python train.py --n_layer=12 --experts_per_token=2 --d_expert=64 --router_score="softmax" --normalize_top_k=true --router_cosine_scale=20.0 --init_std_router=0.0303 --vocab_size=4096 --norm="rmsnorm" --norm_eps=1e-05 --lr=0.00133 --beta2=0.95 --batch_tokens=131072 --seq_len=1024 --train_tokens=665500000
Below are experts of layer 4 (counted from 0) of a mixture-of-experts language model. Rows are named router (the router's row for the expert), gate (a neuron's input weights, with its number), up (a neuron's input weights, with its number) and show model dimensions 64-127. Each number is 128 + 32 x the weight over its row's rms, rounded and kept within 0 to 255. Numbers have three digits each.
After each expert's rows: a language model's description of what the expert responds to; "comes after" lists some tokens at least twice as common just before its tokens as in all text. This comes from a sample of Wikipedia text that the model never trained on. Tokens count by the router's weight.

# expert 32
router:193093150069139099180159139152055131150113175125118097162095115104153176107116117119129158129149139120163098160087109130154085103085122126107151096125126122054120152123114115139132144176145160
gate0:167152125081161083141113144174139127167135125134142104098131175088152117063120175168126109174179137068166091135147125140133105129082076125144128129091147113197118147139151037121167107111110182
up0:189113108072157109103161167149096124181134170122125103113142151095173065074075104111135098151083166096154100167116093231134131129119035159147101120161109127146154139129132094167174116104157136
gate1:119130063115080125138078128135115128106123143063142150096112085115118096069132062126135143176146119144124141156216157142098134204152086145124176123114114097170135138120150179128169151120102095
up1:161133103117103096118184164195080082075129119148127051113111091101127156083088140154126155141106102125132151155144167181087148136142133152128105145148109156106131178171161086127102134094113109
gate2:162135111146138107162088129153108147101143152138100067163148118175108102106125046137161163142163088179137165099102114071104094098118129129147125103151117177149128129213175175141080053153132124
up2:201146108120141110179142124141105105195185160114123107152118109149112119096103084180119127138130110175112181119103067111138101110109146164168118071174131147138176110210229151122106136130125121
What it handles: Relative pronouns and table pipes. Clause-opening words like that, which, where, there, because, This after commas, plus pipe separators and numbers inside tables.
comes after: ",", "0", ".", "1", "2", "3"

# expert 22
router:118152139107074139157113175122066112131110181076149181198102124208115152145183114154113170070158087147192103099099147077071163102144080079145129182171148098121162063187157186157099076149132155
gate0:038161058188109115127119084168129126096135088126141123127109121072091127092125129151161129155102096163161127140113135088122080078154110119138082106124099134139114082153165166075126180118137114
up0:078165076195102092112166110137111087084119123154117131151072158062104147094140113158176132100077098162146120181096118064069093118141089126138131109152111138150082102143167130108095142067119145
gate1:072139117107128174123084140120110106067085123129112132087173133125133141093108082167163085128153131113136140124092104039110181112135109090115097096152186140109119097159112133137121174133132134
up1:104191113100131207126121130073105129073098145130110122107166116109099133112154101156150136113162097075178137128163131069153106125163147103135084092111202104102124099177088129131116182073147162
gate2:111139123149102181108042062115121086130111139119104168164066118106145107135165177111054126164119087098121115192163128083157165141109091135137127110108098127116152166126123116163162128116141178
up2:142185133111096137077086100109124082174155130111119152152059102120116163093144119090052131111147071110116098168135149094104180138112127115130125112136112130131104136198165142101115099109167178
What it handles: Year final digits, -is/-s. Last digit of years after 199 or 201, plus endings s and is, as in min-is-eries, subdiv-is-ions, term-s.
comes after: "201", "200", "199", "202", "198", "197"

# expert 23
router:127149143107074119144175180018100138071139084140153122081147108166174127170107078064146128179057191129109123115190188159138109147160134077132076074135124146177122137166181083108068128082080155
gate0:135202146061131164146153084114131143130095134096098112154159084062184100166117137131101177128119167121177157081141133031132125106113127096101069155145109106115131138153090141197104109074110164
up0:129191133074152128116135088158111125142131123094125132163143111116159084144100080116133172129111117091213148093149143143162110133111094114132094120175134100113204133143105134120112169070107255
gate1:117117124206157130176111113132091096109172120067162086126135115128125150131055108126122164126167174115110127115105140081172110137122161128162176125169116153115069164177129136168171108136120143
up1:082108147098149135196167099121173125114133072086127071137179120151157122114071119141105181082122112093161115095148141150131116157147121132118129116076087152090125114146127113171116142106105090
gate2:068143116150191115118102131109089155075096099174096089110141122134161152098125062117134135103105147081110162145118106055059103130088103181088100110118139167106078121109120184130149142115110190
up2:046148137134146129139146152154127096139085131161096057138174176165138145094136131138161105066126139110058144123178127110083115177092110136089130096120140149112109138091165145115137125061158198
What it handles: Mid-name syllables, f and a. Inner syllables of names (el in Celia, Celan, Carmel), word-initial f, r, a, se, and dashes in table cells.
comes after: " |", " as", " the", " N", " with", " a"

# expert 34
router:151210122182170118164128174128189098188078150200117132113089152090128175136065096166103161171157176172132129128117140168128100086087135059158126093085125127111151143073101082137140168122109136
gate0:136161107091182184164098115128142071088122164084159139101109181171114150101110165166093113110135170147064167115105124118149132106171163132159115095153113077092128188109070123106152106165131157
up0:095121127093150124160120091154100120061130078138147153085135129140147141136134148121127175113137155112071133105084114096143151135143121131147107130181130087090165151089104088065123155192157154
gate1:109103159170110175131168127107159110108106099135139055112135141168149154117154163110130185141203124142152113108222099083126163136134102139108113089133206115161077121105113139126168092128131138
up1:154157107159089162151155167141136138129107091172175066114138158129106126100085131130128158133159157074154136151161102120163093120155157135143192083117185164086108151108065087128210105106149135
gate2:145160109175187115162095164111112127079136107105148081130070211089138107125099085158154119152136143160187107120116165125058103119156098128164162142109103113123140157126082147085174162140160136
up2:140149204142172167098110154128132133059119084099116094122112156086198193141160091131130150156114153166212108090065138096083140111108091116139176099165104138150175141102146140123115128173109149
What it handles: To, modals, separators. Infinitive to and modals would, could, will, must, plus table pipes, list dashes, semicolons and spaces in number lists.
comes after: "\n", "0", " |\n", "|", ")\n", "1"

# expert 33
router:159157123143187085170154096192098137149120115110171095147113168129121161193134152119113148095155095137128141179182155174139112112116078144106148089134078179105148104107131055086135177122103107
gate0:123132136115160155139086113105120159043172142125166162111101097142140098169152091144071070045127111125131112095128145126159092118086075187147136153129127115155146171169152140086144118099096180
up0:157114132072122205161098124132174143071140142112169151121119093101120126158132121098074087062120109123170138112142125134175100122120074165175124143127098069164127176147123089093128152096161141
gate1:139175098051194119117151147167078144167155101155160130067163113134116144169097079150163089145107105181051130162075165173121169097130122020134190108161153174139166047128091129119115133094115176
up1:096166127081187106088127107160142145125142115115175104069146058132118118156134113115125145172129078157084124178124158187103142089102130080104135083159185135169140058154135115114111180144166103
gate2:132111156090132154192183096129157163172089080151098156118136169123118098132112109149172167144096145142099111149163119159150101109127128100091078107151159078169169126154147167099106167165196152
up2:157148122105101136164178103153149171180124092151087160102127154131110154137136118130167186075100097107153126113155134173198081096116108102113121052137113074154120097144171112100089183139190147
What it handles: Spaces before years. Space or dash before a year or century (late 19th, between 1966, 2006–2009), plus from, who, section headers, and parentheses.
comes after: "\n", " in", ",", "|", "In", " In"

# expert 42
router:121153086114159164173165186092125175138122126095174202068104067155108101065145149143135143129111146156145159126114124104139188132121133140158126106111142136090136109128133167164114177098090166
gate0:156161134090165193174127173129124054104132157131139127089116117152077130064154135158166130091128178162149095093108080081096121099134094150198175154185156147133111127252086139118157090137113089
up0:146135128154132188176136193171084102092118092142136085109095095151088117115140123134150152096069109176148143075115076112120098105154160152203159126141108152109119172197127106129112112090128121
gate1:148101119162091130098114169130155118088127094104124095073089137125078138132118151129150131114055167127149177144095112095120099141130113157114124128165141107170099099084094080102179130175096143
up1:125056143208038098093142149103122140137143193103120129096187122169099113156117154128189104132090168131168133086174128110192097132141171175108155169104135171093123102090124102153151110182109156
gate2:118113106105125107075115171137154171138215076093159103106081122100089154150147074111061138155133122163152188169109149189100153136097089117114145142158123164132111097140095111149130150105077146
up2:090108112104133115125149111101139136164156122101153124118061113149073112152177093159093170079122157177186179109168157154075129153101075143154161096113164149054128110107131099138122101128112158
What it handles: Single-letter word starts. Single first letters starting names or words, especially B, b, m, t, s after a space, as in B-rian, b-orrow, plus res, pl, Col.
comes after: " |", "|", " the", " a", ";", " and"

# expert 37
router:188108149107097133163088128159105137127166106162155112114077099088153102142114189121176102085140168105137124076117160127116154178098113053096108176131089183113067153128109130147146158144152146
gate0:131164170183125136119149091098125171144165180098128073097112123178065081120113141148078066190182143127112152139109079120096171083093125119149113129142113129099181150127104159125108091128121124
up0:133153135095091205137099075078042182163126170109154082166097083077157124167089176142143136167146112085126154129103067036118134131129103111142095106149133140092168146153095157124065141126182141
gate1:111132062092113145161129154110093097090094198095126138176154090108134100078131106111152132128190183120093073134083135180096145108074101107125120140139083137121143138139173193179133155111141145
up1:133129112116096152146176119126130129174103141138179096147140127159076144094162145136152106123179133114121121141154120149054151103065112153074107152104056179069108171132141194089098124188110123
gate2:126145114137130179090137098133137170106113135134136038159146129193135085048178169108179166087142114092131116123163151147093102123134097169164131108160132130156097109150192112046111131158129147
up2:085152098149150136115165072106151161138123150100069112126137155170072050128120195063135145123122153150168144096135141082131114132067103151112090159077168133151078148081129082065143143101112215
What it handles: P, p, and markup. Initial p/P letters (pm, px, pivotal), name prefixes Mc, Mac, De, La, and blank lines, = headings or table row breaks.
comes after: " |", "\n\n", " (", ";", ":", " \""

# expert 47
router:126193113148138166119165137176073158060100087094103132080123130155132141139178139137106102154071078092118123087123173109114169129136101097208066115151154153150124056122095094099137187115055121
gate0:179118150123155105116164140075109124138211103175146120122156094094172102145080088113107119167172107149126163131148075148110132128095182090143147132143167106147169103116156079105139141084148092
up0:149107148143156091105183120111112080176204075126097126172132100039194113149104173096103117157100145102096157107118142150142112140168102099142148103115127126055109120098133136108111106114129084
gate1:085123079125147093137113161166116151194109122097058086133121135075131092144143152099137115133103148160067176174115080108146078179160145118111072154118106084104133103169140113137143068099103167
up1:097119119089110102085067185146131168126102171129093113118103124108157143215124146142107115150093135181121152141138120127195113104122146117108078189128121128127147139212081092115133072121119148
gate2:138137158113103114120140168157046212179150138108107100154112154153112098146088111166135126108186118161128218134171109094126096131076120100151112209155090113133160179121109089125134093091091143
up2:182184117128166155167139130174047168137128107144181076098105135134105108086166103194114151107091138132091208086131136155110108127105134116178119150142120058121137173103089069111094155105111134
What it handles: Spaces before numbers. Standalone space tokens before numbers in tables and lists (Part 2, Note 13), plus word-starting sp, tr, n, d pieces.
comes after: " |", ":", " the", "|", ";", " a"

# expert 15
router:139149125103171152107138178192131145134138106133147128101188148111087100163092152172084097185094089089157160103097127108103123165126118168171089132096098156160151133120105145132160157131140087
gate0:146145159189137142169169126075184174139131115175079117087162092126153138156108126139091073161098107172097103115192154123158129151110076085116111131150133123191130120146137167085141108191086107
up0:187138125116136203143155106112122150118117143061096094107180108162138176148084151166147106103145119173120179115104144147169127183132094103143098085113069147137156120140145152074094161104165137
gate1:212138150172199173109152166143105184136174114129120094110110127090126099090115141149157146099129108136105197140114071139069073147150080074160120136190153140150090110139156137099092114120075128
up1:205145166165183172075155098147137129127162094122157092110145138131068145098129114152117138109097117167078153083119165190126120117164084108131157154125131163136119166201141179101100101103143115
gate2:082163158171131127142108112154108180156108145105141103163132151115106145136129151108152167148119136165107099095175125079120135149117171143120109123125110150077107115077214139058130100152150135
up2:129125129147168118124127120131163122109112089145184092182131150146118156134145170112149176157078096159126169104170111107115097113153112140078096142061116148104117153124172162101134163130163093
What it handles: Digits and c pieces. Digits inside numbers in stat and vote tables (48.28%, 1,700), and the letter c or ic within words (Intercont, Nicaragua, popcorn).
comes after: ".", " ", "aged", " (", " on", " January"

# expert 44
router:177120082160113100151109161118168112174137110123054173085143163085129128118178118110123106088106112157090103100143157081166138120160125079133164114115119083122114157185129120146140069101112089
gate0:124116113124122130143105142051119105140103133182114120125104118098147120094131134235082115123125143124142084170084093042058115149166136128100095117146107117130117117106165128118159086102133112
up0:120085121150137157177038185085119173102147118160128084113079118142096134098133105172130096113125104087158099125132069085036137158146135125138169121117123134168132104081173125090149115143137124
gate1:145119118151158093109105077084095122102152125131077191140129152172147099178069086025151079127105118201149140142147130152124156150150121086171110080084099122168137125134151118128100130139182102
up1:161130083098125153099130118091086154137119117118086162128173140082140116181116131059134088161101080165161108114119117135099159164128128121153141114133121104145148081111183127137073087133128152
gate2:139158162149163164182144125128090113121118159110124141116116132162119101127103109173136131162092158121185129140128135132166202129151119145116099175151103139173160169183127150141131120113130194
up2:112129161190110103183125099134129156115122176121142138096133104206066132091164159087131146104091117149174167118157162123195157107141148124130146159114169155146109105141120118148120120120164129
What it handles: Table and list starts. Pipe separators and dashes opening table cells or list items after line breaks, as in Round | Date, plus line-initial articles.
comes after: "\n", " |\n", ")\n", " is", "1", "2"

# expert 45
router:155159129125104192166068129186155126101131098138124136129067148100147117083160142153120126193108097110065153135142114156098177136074102097177078122099079094080143070099092054143128203093099136
gate0:139160119161114020153133070137111103154187162121189091092199105181128141138104114136149114136087078142168092135114167106151160153089086086131104166140102129198142148160127136163140141130187173
up0:131174146118132001135134062120124079133169117086132125149138087176120139113148147168151136150171124161112105106117170151126230125091077076140117181103106119172150150137121085132113158119184144
gate1:164136137152130149125098154087082153133110115134155091077122174111182124067129127127113114111116164138145149099122149107135125132141133132063115127251079174146195183121108152179170113179117125
up1:136171174157137170115051151116102147102137114128164094117092088117147126048147101175063153114073102146172167072116112078181160153090152083162144115223063124143190141116111134158142146131070149
gate2:145142104133109168128039093095079172069089105116168091147094149121135148123139138173139165111152089114122161130116160098091127114067084111042107100144124108164143049161138145183131150139137150
up2:156115069190084151170097137167115197105157136154183085124093148182140182101141115214098156117109074170098149128119137126100153140103121099087073099136110174149133058173112149195120182144151115
What it handles: Table separators, commas. Table pipe separators, commas between city and state, coordinate °N marks, and reporting verbs said, stated, reported.
comes after: " |\n", ")", "\"", ")\n", " Total", "|---|---|---|---|---|---|\n"